config = dict(
    init_std_router=0.0189,
    norm='rmsnorm',
    norm_place='pre',
    rope_base=10000.0,
    qk_norm=True,
    init_std_qkv=0.0278,
    init_std_down=0.0,
    decay_fraction=0.837,
)
Below are experts of layer 2 (counted from 0) of a mixture-of-experts language model. Rows are named router (the router's row for the expert), gate (a neuron's input weights, with its number), up (a neuron's input weights, with its number) and show model dimensions 160-239. Each number is 500 + 50 x the weight over its row's rms, rounded and kept within 0 to 999. Numbers have three digits each.
Before each expert's rows: "gets" lists some tokens that make up at least twice as much of what it gets as of all text. This comes from a sample of Wikipedia text that the model never trained on. Tokens count by the router's weight.

# expert 8
gets: "1", "2", "4", "3", "0", "im"
router:503522438526541514543536503487465506486366531515528470542638432495415481496470393518613526453464549508481495471495475473580489463468473468515423483468464494439464447552515551543436492424491552486486495389529557468526476484447544527552483520
gate0:465423574437481519469610453521446527564444534502524408480567427471467521505498463478408572502529541520563496508536622472516419515460570434567537520439483521459493504610446510526509525479501452542478458520470587499434486578597505518541538558
up0:603488518525495443373613463458519511545445487474518474445602539547491556512468558571496414533578468470528542466493460446555515459519474538474497495476472486509521516561509458471472557470566486447441610508495474559489633606460583601530538501
gate1:425513539543488421533502569502513548522572433469418515513477466494539471510579475514522584506420463561575540486407463465545461537533437536422485492566542565469486487434565491515403593508465531514479577512551494507565428558501467526540481454
up1:534564519513539608449492553600594444429565571499551523537484468492516539526405428557442551449514501559470475501509564566595506426488483370410608521584573611418501520554590559588540541465526517471485577489487456484513501597459476460546550539
gate2:493486474552426503501503584440581490466512538463546509589501565429517586525544527623475494426448510487523541523371592557471526551485524417454507429538475439439467521443484510430578479505496491527574376504576452552470567547421494525449477524
up2:521469561441453469461409543462512580468480503541460488472448539556552583532439504475453436511555486517512485537361506578479568542566511520553590524526433551426439453620518423432507501432418566427532452453522472494546561538501533511444515532
gate3:563481567457530539473521510500538498461426583516549520569501548485510508586571564464473449576546408457495430497622445478532526544462537465396513553534422570510504490518504474474510468489492510501497457470559507560484504549535556575465588486
up3:519542439427566480503515430555463430533466547587473510557533515388485511472560595471516537481487386442503502497549462466570490581473514495411483595549486505496463547489486436461562453511447536531530467469572432601445512569519552559557497481
gate4:360450536537446615576610459490596483522403610635503500507472398484378467465434453536553477509504515498472552539592504518462570453491437537412514477453412452504506505516529495539495454478521523466447467518546597446461494431551474546496542551
up4:526429511572437468491530531512477485526529504478589547568508544548566529442504488458516578390375496455592456597432526400508462444588526498470429545564470565491464526562396472456574585491509538552548444562476478522426469545517545433440519506
gate5:492462593405507449505547562603541467515510481605558463489478481484541533521533533399501535483485542519474461419508461629450583549558408555654471521570568530512483453386512453487488447440580544429516494511476417434554462489450467532495585515
up5:469505448519470489518539516510447480482483449437547560460605503462481517514479560521486480478517542514548445481480478590433569528505504519554512508513501533437445530562571445425553422557409487465494378518513514488527503499561572360541378442
gate6:466511512384408445509419505525467510551509497426536468467540513412474609482483439486519525451518506515454560449400485431476633427473483542511502522510483517498545546538484443494486525471477579551586407502439475460451491425515547577542473415
up6:528485539545569387472478526460454446511388583485412429512493496497401539538496408455438487518389539514588473542579534419537565431531569539580502527562523563464541511479449599466471481503544586562510466508478527562443522504581513474450486459
gate7:520490514486402470583400517505469526499551452379496471534436498520543515491542471496445470536557484502365493547469452593546489527480496535450491493465499402554525531505400412526464453495370589583442470608502532468497479538564488475472407477
up7:475625611423458393565533410579449490519469546540468507468482436438477542562443423441534499461431543506506383512509538536542551539438455567527580486525496535547505463482539478517516502533514480475499519480428596437546547470582486532342489434
gate8:529479522480452561482516508546562489524426379545442569598489514550502463486496429310490537497516449501388554558550544473474538451584592497482528515506533451510542486478512519509603459444532468405559472481506533476582475572507587451544525422
up8:505535509497558500476435564476461622513460515495545506472551526517578492562371445622526539446526483535550557459515593512495421445535603548452632550518514458434483506522467500525451513578482440477497484499437501526488460548477543488530453529
gate9:459463516515386470549547516492516419509501489486462523484512407419495521535550454550637439437452469448455559478534431465505488466411390461405466487463543422455498565526511451399554474471435584515561608468467519584512479481467458492550556530
up9:436547453438492523558494490439529426530500581532509472440480517520478519537516524446480500571507507512507455475486501494491447469367410535501517404480506480517523637375502415493539505482434482584479466489533464487571511353602566472465480472
gate10:492528533622505514572474498530529435471395501362512426427460436590548461452432457418581521447541530550478441522567549420445512553503563513612429494499513490600599521519536497475521432421510545535458476464491511387519471407500478473532557599
up10:459518528464485512541553487569532448595456449549496505489597567560490480468458502588454553463550555437504468526426497529448488488530511534511423429511482495495438436478480477481493537463425484539466506435550483535676548613540440526430533482
gate11:499494476491524519517562579455479550561438600395477510510466582417487443574473484556527514549473497511523542549511579484495547460529502468422545502625444522493541431593524469433435456543479515633523492438523476506486485524436498440433531475
up11:554454485446563588453469525538425454434541526487446492595498500521456506547423472498517507507544578496498508491524537479497568512569514595548546425562445533501525518417501449535478515513502517536422483505464617488449558532571481443510459528
gate12:531496467454393540531483433560671511479501554451486542580523489585450528508535467458443464482403468461508498488534460596543436450429511547491545552488510528530480455549441444442594506445458521526527453542519595478541561508435489589480486504
up12:420457520541572545502443519474491583417444470482452472458547557446536457548479522552436450477549426620546547529447472521466528481486501420559519510562489517448485519547570484480500471486597537513431416534469492474522566460480483470555545505

# expert 1
gets: " | ", "–", "; ", " |", "/", ":"
router:510511492432489513491513438485448484543539537483534510491510451599393473497557525520473582507484542497489288566532519484559461514502401472477294471415547530568452508467445537541490440450396508474483537530476588449509525531531514487590513547
gate0:445556519468611451500533429426557460416454534552523433470541470469510459404506589484482442461505552462539456411431443531494444609511478504552460550470466473419542571572547448474495491511470636530504422372504486494536501564459533583532432500
up0:423491473525419470535514463564498470483546475527492553501414327528519552573524433539627447510460414475455481490607582561529520486468567464461495599479590508489433510555519421505502540515498481619614554448417491553391451431525536529461548488
gate1:445551522506513491433582553483441483493625435512489437508453518488545546609480545425537443575497493457469540494534496546403528562525452534429573490578517488485516417502506441466470538586489508499541423555376401497561439546475501403511486523
up1:437550513529560422609575495487534546421534518422503466529479486499467499441534536546510434446529554468521571484540495457437475520457494499483417543505492559480432446575464486488538455490413512427612498551514503377537447472432487489514473447
gate2:531525406510533431483473479528562419537519537398501468600556480415488527542481416494504521502505502473549535500546481486461464520488454550535456481553436446508618486502480602511590489382511484500478513535478475616571311580541496415480563476
up2:611394507463558588493571571563536536506484519503523595561417512439605507491536572522428487478427431490541496562515465458448459549544514463467475549464475474565517559464520503503572537500489510523497516546432481397469462527510485501485413457
gate3:558499534477510479486390583522482556383489529506542471513458553496490486619459464538532560545585490468552480411453419509474383534423494487513404445612594568510458503529542479476524473485435464575443531473471514504549505500463539506526455558
up3:496559501438414485509541446549457459552538515612602573576492550559451489516485479464451446513561544460527547581550509460520560498575518523473523494490388379570458506432467632534513464434514492455589530533561498532469512408554513369510425431
gate4:395600486476509490443512507453507409553431524582552476503542366483539476558500547540580400508504538455522484481508433387449500375503480474583439453478560550515537430494525423410463560542491454494425485519463435544488445493492448465565538528
up4:491491487609534546432408470492525477493455581546572517513480452492537596535519553474422523532547494477453527572533440492553458454398459436599522537466563520647445541551475416496496447505535558414469484482509523519506490494474472480585464524
gate5:519559483479612528510527527507530465488465463495510534479484441493446499458491592499570503479458435542493496455481535466457536503461482418456512506569463549508581568401519445493468469458592465477432505532481470440508536509407461515499522476
up5:466646438387524433661407512528451462494566445415505470511575576388516494550475495467445504524531570539495513462473503489507537458432568583481480463436443541516484545470532506575559421494467477549535517450463585433464420452542496476516449495
gate6:526446438472444589493454514518502520532589525505544582538483510467617542514496468521419606504508513537582567466559552531456559520504513440644509481496416564520548573516456475525543459496473574592497481469572534403550553496570520449466540492
up6:585527608508576505533500572567501514466503454467434383491367535428462513462477486544504509429517541512502523493498454490445458387456535558484536426460545507440557423531525526501570525516489534460499498538445496500565554447418490587461398416
gate7:594494570511540498582427549490533444549576413447565539518463480538548442457496494501516503521472524423552475432532464519403395577480553457445475530460543522564518479467441466461556479520486496420429564468459482525436498577515402355563519516
up7:528587582508474502502428473496461434547540518551479463534483474480548439562523465507552547511502512391492471458565499541387516512483528450470562471508561584402508477469439459527500445543571546462490521459651530525553498520487528464519450477
gate8:494488524449615473459434570532482480580392498534421586442565455473511537428465517558538402602491443442466453440511554476482518519511508486487468489490417573526458442503506617423548536480415597389497518505572547556437528489555464445432558421
up8:565591541427535488650581601477544428594576506440499529448467525445486574516406496504422517502556460471480486487494540498453520506527500608453463454472468523521482489382483384503478560468461502540504495477510473533466465480555488557492462482
gate9:497563512455526497567585571511526517494508522475606515563505482415571537598492548471531554517516520419469458485457575502432522598489499505438547463500495519557511477510557523440568509505345426531504488427433532520513506468498468547549464513
up9:520556520507560435535483497484561474508481499533480498515507553468507546490496541476622422378379501612450473505480469511484542570365519502540489533466612503528529522585520519471530616550525558474514610527562504538432438492505694499477486497
gate10:464472561511480509454495461450482482513455506458426407572529470515451468475470527429519447512481491565463523518565514451504478539564489447483526477495501518478440600439422506487506533480531465481493596453463586581470532578479549511475506458
up10:553444516450543485467481476451496520518437459525517497516451352590442472502505550595544486546480490411561458467590437537437485576599504545546451553531500523477520563552572552452508546415484502535439588443408566546433451513464531539480523444
gate11:510447574470480607543587422435549355572472502441499527590618471449500457503528426478461466557543464442570585428505579528541486537540456432418511529519491486569460445475424506488508506517529415498532507509467569518479442591477518500593530468
up11:479518545561508421539524462552430494488459532405536510550470510523480531468559523434414439448417485542520502533555456526557573515481441544423470546542450432526531512481462437415516499487424528447499524451612483404524485589496480520502494482
gate12:512554513518541507510529520527466468478537550510503469461494405596516465525444535499433463557564441461517505555464468501416459579466478465518543524419472537486492485563538477548428505568489448421504550491470542555551471490478485436565534503
up12:399519393428489521528458577451566381502436498457521512569494485525454562485570567567449490551505506615529534423502471499542572455400484519433535459539520476492564534387547525520451482443553519473484499549559466551488456451553544502420445519

# expert 2
gets: "\n\n", ".", "C", "M", "A", "K"
router:505490470493430606486521560457606557535541457546540438537410570522559507550512491526542391609559473434409467599475496538549515507494509567482512476561606515511532487424461462565553483471390495514538516534395467518484468470494544523405531508
gate0:528537440506486487610423559451495422510459565514509575576513512539555504476514480532466459581461396450552601501454514570495473545455495401456589486430514568530523518487479476516470538451486443558456545483488465543453503505538543582512517455
up0:455471573552524475500532488508542474504455569506493387666444384576546539444487577501506545514465571491524486495490551518482552556476496488427550469420440478533506478385523613532448574520534501480534440507526477521442545425467565472548535503
gate1:532473475497438517521542472455498507453500488446435404538470469570504557430541480453442420510562457464548473474468550489512592595486496434517487456493442500534554424506485535493485492519531555465481478530477502558510511490483561480600513459
up1:492461544504549593443493473471474596566525426429433543514486460519573474514470489519465444485460446577495502579487504471553509496472470496484477411512528385518528500478405482509510483468448382518449481481426571524503535503522559411549486481
gate2:549442433473575551498551549430608370498380608436492498508533527467524468448462471528485455557397627497460488517572527453555492623432539443444447467465495527439518523508499556519547483466524544480481447578495518423582507509471492527500512508
up2:520505499579471435425535428611489435404450473459490525485513515497535446542554504504564478562479552514454555500490491461518559574467477584471466462476494498443530528582551490532608499505379531575432512457414573565516410536583485509542536554
gate3:543481420481489490432490475491564478502500508510495508520566556475395582450573548471393555471565540484508438468496496509552530478507446408532442551522562546517542476487484472498594501412473527396450462484463505533545498557532463517481575508
up3:464565580536542422508487455567445490540534438430482488540543495563572504562417479545527403455556572477464459465452492419556482475537486534470565453558502491429496468507497600540523525549445527540524488518652511578558568468541532430526505479
gate4:475554482460440594581519487603531499543462567570570459541544448526496457473518473517469456537463502475506442504479468494450531478518450485572502572449522447544484451513494557476503490501571536544521484489494531504514495425416448470542467598
up4:536550552538428434451516521489469590514480523508527471510519575428474541436631546516536470493398459537554489464485446413512612481496566498449429461505479524507402398520418521482388397493557596505507449447517470454585565533513480540466493450
gate5:523427554416472567500574492539523473458430543521423495546534401547512432485424394460562516515542515520472449491508558511529487432505448560492530416530509552547443465553478545529388506495593466515523601536499451480469563484418474513517489510
up5:586496554522446454526468508515548441418484533460527535414569465465544408632474498485501515472533483481467435437377445485547574499502525508475494436533539614427495445533465510532460536462525580513513643516514583567542437499452418466494518609
gate6:494594443472576503422534442460477446459525443435519523581510522455556549562445522514524525524531583456466534506419467509597421428413548490463501486503577470571554463477457523459531485546524483468414399525524570480516482447397507494535522564
up6:532542508455555519381496468483502526549539429539502515482511480450447578522450436482515551461487500464447405553497575457449577444521479553499426536527476431552575461481542423478579469543503537492462462560514478547543566470422509474426421539
gate7:458491437441490441492528444527549423558414480507470566522506469493551572361555443584587351497539486496508457491474532458467505458414475517505443491444424448473492459624419528499545496493499433524555541530508585529554470520475511560478473574
up7:527582559505481434498493409535406514449554523544599537473491437544458355515503541506481522509548483529459507526438459477470469472474493571546458471570455478551534439442458386492516498519522529506531484546445478478509440434525553513494635500
gate8:494424529429548600609450571570530544444440358338461544579549457525588453425518503443547488598495517527471534536463535484518436458506594516521503481495461458452533472443591528521593546602553567568537528430587506498419471484498523512460498477
up8:471466511493484432457557521459420524536480504498455373610401530464605540446490494448451458555503438525464565511461546462505448509481673504509515466470448376491512523493478570414496438490477563499443354490430488499545541559511536474566556559
gate9:425498517531456504473435520469587510549576486369422604591578511496562499587564504586465477555456537522481524515459523503474402444459527542528495503585526520525522516491415484563447526397467568537438512501421579554470499489462485511481486457
up9:439487463495467530494443564540592457592522533414549542509497450520481465497516463583550537511473554500521456460536508493467507502469493459520501498555547482585522431538481489537434430495543430476463561485456535496453485564426425486488420486
gate10:476527445453485385488479553536536560465446497557457521545497507391354507491415475483575547492564446602472495452444585526398500521423516538474574538504519467545548578491399520503469461533480503565493530522474540515535496469460587545548523588
up10:481551412436492526558574510535597460500461505559567448507491445459560504485460537490492530427475573428483528433567467454568581525507434537506429530574452470392511469426510530517423462515538531494493524426385484485578523504447458399538581476
gate11:612504490459479550484489539573549416449428409502433641537495486534438532451510485457479523569552590483461479538548423547539597473461454519428451476428461562415503517482571473558619521507537469463499545544524505534454539421509529462564503531
up11:484535504433482409544508556416421428491612454505503530508524530598517502482551482427470488539582509387549574530532605560475446447437438537492525525472463378527529425448424479486490432488480418482589528413473510498433418454536503526578553473
gate12:516529498487622537492562541486434436499492497515553531442460499586647541518507554465440461463493455500491476542495514471508557572451562438366541507478360503538616541564497546512519495536439498489530509443500448515591482534540515545462573429
up12:474495533474470527500425511593601463402392487491522442535519493378524469502443489460589419467527532505452444436499531521482435444482471478540434578580599479466472456511589433460503553521609582598535444465484534463457517395587516518490446597

# expert 5
gets: ",", " the", " and", " a", " The", " of"
router:555550511561511516575468538556516486387495482575476499520473432535518443444384521584625568460501471387436479478445479578501526483503475549452529497514470484462542445559530476535541517612505403453558451531598474494392440423510506425584519471
gate0:525496489576552556476490433504435506478485488517547549491512520494454580498489558536450518527523365546488502563487424470550449517488620527436540517483544613497512419527440476480491554488522448464448453482513521480421453520487492559508473497
up0:516545478501596538575592472496516463601450456565522506578412485518494459484429457518474536452451454509442500479509445513555439455460437520457455505441537530494506474501549516468509569520439495441504512481511554621534515453435505555499524493
gate1:478444467468417512605529601499527510460438510610503483488522569439496547464413533429543427478569555482483501502535527446444445431436469551432407491530447418527534474496369492424515485484500506599437458547551489497560491491456402484477504455
up1:588466481459406544554566524457445514511474479456492464464453601503614539488572545512504475548599526538483455510549491413516506452428374429500507527485412480452455496503465416451458507512616496538591457450525569499529529539528481539511541442
gate2:517497506483477538445412491474421459438434549464492436601505507517482521482505426525509561519518455419396529582520527410574535582437487489535459468523568525396514446509461561455563484493416461439548446508554550450503444497546512563557498488
up2:531511415523468554507422549573488478485543513435525574481529498380430559446425561523544494492410564541527542481522564537474469511537577475478487471554553525596474512613518482492550519447440477550529482461603350500515518505460507544463531432
gate3:449478561560456423510438477457482491559598451504485491571473425503560509531528530515493477464483550524445511433498489478585510568495522492423416551439552494572499400492511529534449414520376566504419481526477595468435357546508543491518438488
up3:576509464536511537446435502405480538520458549388602514531578378498469395482475476564551453425608488438474538434519476594529529590510488472494522558507492524638498464454634457523448470468471523506409500551499476405499520472534570473540502537
gate4:493531484395438592553508563523500598572603490507498541527418531509522561468446462533501547550461484487489604578493598565489521412473520476458524403515515460353595503483404460530431516484459461482454475594530497529488455448504504524420513457
up4:481410517521536460478492505466437580464656491441553511472398471554502549470533560488449490571513496454465522544406516434523547554518466497563512482466523388481535427484531383487524479491400508554452501519512520408505543530502521464685458501
gate5:461504507548469470443389481436520447510514501407547519514565472569584589487434442469502471503459456504497584455497490531495447491656634472535451477560513519524588431549511548535559551544519496434496533531411590533509453485465535508497559549
up5:480490535497520421494534559528498454463520511544533553529457498541573518477556470546542480375532481469489438509457428545482495523543483496486418475648515485509515500494501458535527468528406557475555459492519490509434499507510549481580466536
gate6:540581446491444595492582567571523475504516518532481533556523506458461654566523519532480480455455623501554491551501509488610548441467552493511540449464516571500478469471500558497468562438494577455583526480504591469591525527523468532498468484
up6:317450461518510488527539492497533440512509567514526577562580479520473419499539479493538506487464453559413478461466477509490528499539445548615498518544556440519510546536594435489472474576530517454404502520569368492505636474466452510597526557
gate7:550565520503638467505470519407494457472489556404450422396555493599527499469496592523470514488436451494547490486527549549476510533543506370405517521434434567477450525522553470539455526451462510437472442532495649505539570547407501553483472494
up7:495460491446512475498500495576496388476453535524490476544563536419426531488496496457535579549547428532445555469554557437440489530480577505557506563511503535540488490510484467546531431511556456476511509547559505486459522518413517432509528531
gate8:512619486484515507523468539565511477476531505591539506435531520482522505482395392459490517441482599472522482503426525547463531462549504493552459560519539502493464517522576453558461572468574424482555457411551565499530455507442501450504466521
up8:544562557505513453523507492472429450439452544624476555434486491466450532467479509506529476464480475533541484499532441525449435495487481548439542619495465504545403492510528391471494413502429443525421521452526494488444575409514471483501518591
gate9:500530594478472482478429536487602493555486398596553421541499492358409560496456415408567471406464436483472538586444500488554515467448513498516535492428537497498589491580434471444569506536453469495527445524523474490490545514560458509476566401
up9:662477492460467539466496503474472501490456600468461545454503453564550584459568556518476478495521520402450447465602452449546519504528500423470472532382526490441488430434527509489571520462524506489456547525526439454488613563544542471397439455
gate10:452557585436476414489540456520454493417488432544559507505446495525483452523446578423559483503458487455445483556453511500476558613445606540513572565564492489443594494514522434505488460562457539502499488492547456507504478460476549412473429543
up10:596584518530540491479528529497535556574547467563489519441525483495446461416513552484407476505511471443559581614496468617520549502512618529537490499461540501446519570530527470484517463467498498444603567591505497424553450576523508484528548483
gate11:521495507436448547448499513438582485615484559463509495439497461598492442467490520507521508497410529501541476483468495487537471552622508477488548534450648562452456519525502456501412415485494527453511409541509599572462499563493521573512471450
up11:395509433515517565439502569494529496584496497489459580589613499498487479469484513487455483520495458488438458503486495505545463505567513447418591435502515565448441448538499620468509611509519493438411406488599418543547503493532607480455473465
gate12:546509476472510507473487502446472532445490491591466467517337461522529498498389462507461533524551481509487526569393464483537419542566510477471529484503462460552440469556504563532393550466518460441534526441457601498525443430427478501511530487
up12:439521469482422478483562534606515526566542463551368533621562401489441437543472505477564371548521545427487568449425480502623515455537495488453531433556534605550512531511486587528639607553613488448551464423474455511535524493423571442485530586

# expert 3
gets: "\n\n", "o", " ", "i", "s", "ation"
router:530400537495544448526472450517499503485616480489422505519437506508541534489557447513400438508438535562610463432510378516579587537511477504523406554492491528480484577440495510459482408444545566516447488449445558454564557480496457490515475438
gate0:456440589400486517548418473432487420455441500517459493487477529526470535469521457477462439464478535455529470501457516598533539480460553485512547445480429472466603573490504566406471482483556429482460518492651404506502479441505479409530468538
up0:490603470476563561497479457510656526493586492481484509566394546412515557553504454454487446482510609464489588457502452425516596417462518513483496481573479534579505465456482538538579471507538580560576500484505460439536533497609515526397574429
gate1:591457482506512500468483558507498534543516434460520480498506423568510406485472479545575483514488551443475502474536525443543518423535541469489468391497513495421478470562497455511570479525533454468500471512509596406426407481446517518525489517
up1:466498469496541478492523466513510499436568551481570504463484567485470491592664492509400422505380610493524448542505523510508536548431477430490555580514576484552495529457386442423483397406438491597479559505496583552532515489484438416501497555
gate2:492497543523434535505482545571481467490465533525354518545472575448620522558570559507560504429524482448556538491496458447491444498512569444497440437486514494478453591495531472522499471454473471557485493544387517399514529547509529478449617467
up2:558463560611536475457508496446580516530562467444534506468634425508535421485517459556576500611535525505498562490510534497498522550486492520529435452514532421533493450472527450358524498560458535561461570604485495481563424467581506535531435505
gate3:580531442435574493515517530503572465520532490533622507512497562467504444486451494519600532478394571436497514524505461591456506447518469491531523640548420574482532577427493415393441445488542534448453436544422486570661401552478509515487429502
up3:546450543542479511555461465575483484521486541400530510549548482530511560422538542386619490507406535551667473458514488448480489524543479493496480487522436413549560473500552497514534492535461519541542512503552493502523539446409462554506449495
gate4:458491547485525476521522520526470479469502481441455489480485474506444545467599423419530484473569625529586542442475520477557502485452548595503472528568535474524510558507441635477510464433516446428567393536497467511563428571603488490509576547
up4:528475537544596585513577477532507472551562574433433465389505498488510569440455454478464549533497470552391468485538528509555552526526516495451521561502449457419507492607570472535577482514433508456441476575506480502528525492499509497447466538
gate5:558483508494478477412496530469556437469505511552450506453517512475595408564503502472555467501553592476515603469462540545510514410548447482607483479496492456504566491422476517487505531581632535492460445469432546577529435576514513697450448515
up5:500522493445585507494542489361538475448605411519610512471484482511515484507550462517496523490505457446491503504574510478429383583435488499471511465432517483489573540401552486541435484509474532462527447509485493460458540524547555657570538563
gate6:487527447526564443490465494443543418419440521558481516516478499541605554461553523442448527609586472503565503433395548468407487546505483467549518483438437438487570499497569517443547560447546528604415500566529576500445409510549445516612532548
up6:456557445537503487477474527530574465479492499498446605456586490406539526436502535517604504532456515554505414503539415542457609497346567432571528532470467551464459555499466504448466522534564598537459478477445529588496490553502567548483458490
gate7:513535468530491606472577496424393434545426448536517531450438523541516540469481449540524497540474634462497528524480478447538495479431591500460473445523481504405532470524502536495578542464573459455499485442489489389536482597416430480492530426
up7:555517468473535521491545520428467516498530453473478534475475464571518538512418467484406462484464558505457567489503473510382562465506499491484508476485442522500430457542482534541434551486499518500537531435555497516436518428506520528560417466
gate8:474454543587570501548523475510481510485339481487542591549504439534480468504465508631540475451513494387399558316492520491475495527497443532495636504559616463456537531503525408469445557502504528479606561477488472560416511462449535504500503481
up8:521462540544493562536415581477519560529523550509444536514539548554537576541503488449436548523599445550556439556494468464502579386547478407568475461490492527500454481469591510564482529425491476475467535450507495370522537508460446514548395538
gate9:528541555464480517487432476635512413576592442474420545483414537589489540455482499580611420536457522518506565428538527548454490538547516515474487528438484484444554621483566490441509547441504528470607456480432480566478514535514464365500557635
up9:422475512470507494431568429565504499495541520516483558446490484466518558481496532366481501555482519502618502570475480413401413531514476470542470490568554513590483537507558578520520519463425463527460530476569600576516512507483547503493510436
gate10:476524469522502517516468495564551450478472477450529571587544513612422556523478449438491493527471540489530522459456413553478443533496561469497531429586535570471495489452460608509549553509519550493504507551474338474576607516556442470492544573
up10:429492460553542474515496475537413474360501551461518531450541465444376504479407506445481531459475464540525537518478545502484496463483483519468588454487535483517601553416566561573546372470490418496551514493381451577492512446557556428558428455
gate11:397541507421520579509530443572416554497436503478589610507456376557504565493487505463455484580491421463528447516470478507476539505507480415450567509443446516458516530499375556565551457469527555436586507492503542563507529593554483517565520444
up11:460557502442399474508477470552528447471481466488554492438555372425474506523496426517568576494528554508579453422408588488439463509479485484494412500432548465446517497377508508489498473408489530515544523458466475506487513510502566413535474522
gate12:552441519374375537506495507459479542630493556533430469494556446452562439483463483368509380526497534495507479488435593522524484578489438466461493465398497495430548515357496349522487466518496484509575463523546531493544502426538505429481503532
up12:528566512459470399565420420499503517546513497511481486582476471407423477523471472470515472512595544503556555507493601443448453415486555446647497568601512414554518453484545487500448395525602530595490550530582522492473529510457501394545428405

# expert 0
gets: ".", "en", "e", "a", "le", "el"
router:446503505555459376503554563516580526563406474468571513494515585429554499504502462515571479410490500524512625440515539461372430520488463468612581539573501502491499506500527448422464516473570516584519496511495423457534519584422463496441435491
gate0:510490564401528521437569551501491501498480586549540567457556526467594556468456506533538434477436510507469384524518551486524441510514510392522408489486522643480522451524457523479492585475557508453464545382479473552571540487430490599494524463
up0:467513489461563568519518452488456492545478502453467508485437484598528482446555462518451579520555427512529497535452490510434408479541443424548502521447568621437511511448513536532533522342553481428446524473486540550498508494462466498509562508
gate1:506601622484479470489534542541441402433476438519467488525474486446526455514481449493531574453459527456519541535451604541531475491544481486504527558503466494474480514487562466452550523476498548499419507414491538503559493539505544490440519516
up1:446484465445593497507393501502506578491465497453464461577508414508497389543605439456493578507551445567466500574487466523418544376506462463491480506610488507447474530465496549549505456449536495479496556511476444447519507490465609570538537483
gate2:484521427508548604557401381409442494409540515506516524588542440471447573530526457552524518512457507520533545528482468429515547488528500489503435484476525493524525374455501449535463500509596535370562466512493472533509503525475514421512462542
up2:507549471430483478578564523506467464416474496554463499513488530433493472522481534501439451471520519506426529444596462548548503473504505495450494462568600505525473563495452472461435503446396518567602497512528498504575534500629547498483509421
gate3:483581554539557586485454487508472448484495547437463579500455426559425497465519454502486596576433514528433501556470572576495500471552554504441491486506541663570520485494437433407438477428487611465557486471484441547563490500451534526452436529
up3:518467454482496506583419505472555386532542476423515466459523486581495522451477493499514480517506523519586553548542464591372594541576485420427532521522574619555482485569507539435542527433499488483619500484491429533562509552474441434486467527
gate4:465422463558560518526498581483506462512388554520567598497543508582560573551498402537492467529477526436479536488494487495474521568461594483394545603461547437503529533476492522446596607461545455565548419507520488488418474548564514498446530614
up4:439443547566489526496511571516482405509436577641527526527490524536495564520519489490452563555524573436480501503437604442515434497428514379474498468520397460470527550423473615488548445533524453477528458469531545531511542463480517572451439490
gate5:560561528538477553488615566468493539416502515434390547550494530495458508557456461475472436520452528524464564531450577491463579517543505540423379511480530441593460469450516408511488422482481451443432504506515577487568540440525653414509538382
up5:483543445442569545513577499506496518545517491498461501473448605453510610515466506457534349581466533440512528558481553474535480473497518447483508447518474425473546491466474487469438521563480519516564511450493432484469529461460600542450583398
gate6:476511516398434483474553504429511487420442510610511519472516482448544484513493558561488473551527461477465533499459546446401603577433471536492577461516478442468579490475534481421443555547474393550585551486495521501518462385551536508457506536
up6:558498531472459558641404556443405477490511519470499467488552491562471421415617594481466582452511597491436522523514460510520505562567510553492528634429516474457514502545438524484454537515542477419441521578423426549454550497520497432451490561
gate7:448529439509442537549619533549533490512531491421513515503479463538477515553439411528611443508430456544565525546463495444496496446463504562592479454487612479582608426560436520490538428366413336519494460535475506463476606505529518480510495439
up7:518375525492520486507579510463478486469599467551500517518533476423459510510534496535454560516536563523589577448577497354455531536419532503524519544519475482507443606563511521504521502428520580395509423532471523547447449466571459457550514390
gate8:495480470472481561550567484628489422497550549509481548592428580501531467538511543437552528482563527534399457556452493466513496486555603499570564571446481510495522533381420528489540520367492375500566491503523498488461464508428453482368532516
up8:436541508440445463479524561535484567531551427512523552460397540559461561583627495510517492454598519489479469528474478460476506593552500455424563465542560440603485424488488508456380507491486526503539526504463557446420578536518519413541548550
gate9:483519533464521602517524500535422533445475468503562460553615436534494448498466466468592438499450558585517577511583541564507414471435453512395482490458560631532555418595501481438519499492493440486492457437469477448531528537551556497558537488
up9:551555420495522510526539485511536381545455446534441467531497453497482497490509483527538423475550482471495573501554417455516477424434498438466601416470485486494575539488451476490415543538622499480421530460563434491534405620507423541447545465
gate10:432523489501503451484473522453566509510469503464433449599438536550490607543553544547561502386478565438434453523491539558515494496429446496509467524496495482446518525443418486542565517560475472505583455422522421491634542499526449542447446437
up10:450567571490491521595621533541465471424559486531470459481505519441471474389363503532431477522529562575609595466431432489535490494532561502535522525492442487411508426439474477470409523520407425544587579460434575460528619496488490521517479463
gate11:563538503543476579468630472459571500509436557493530581565554561496471543480525466428563413535487441448479517509486473520491500513470539472495518503471439521563478448444493486500539577459493486534541537360554461473442507536521468602503544482
up11:505445535449524474493559602449492561430482487554527437481403576513547483540491492501439427457540480523368590456487458479591491464461512491554547468447528450550583489546549511484506473563529522561479549489466582426480397583487545405591501465
gate12:496454476444542566576522492518420469487523589505530493501443471513472534486561550371498548478482456566450545575572447420532504388477509493521505533587461477565578474461481540536518435423512379548465569499527528540489422450508492547515522460
up12:556502385366465515388448585499550411431493515476528439571438521574456544482486569553475432461533464560477434481510529467533407436476463490489432544499629493538495572453483558533473517509587574618501510424507538540553534497490457453451465462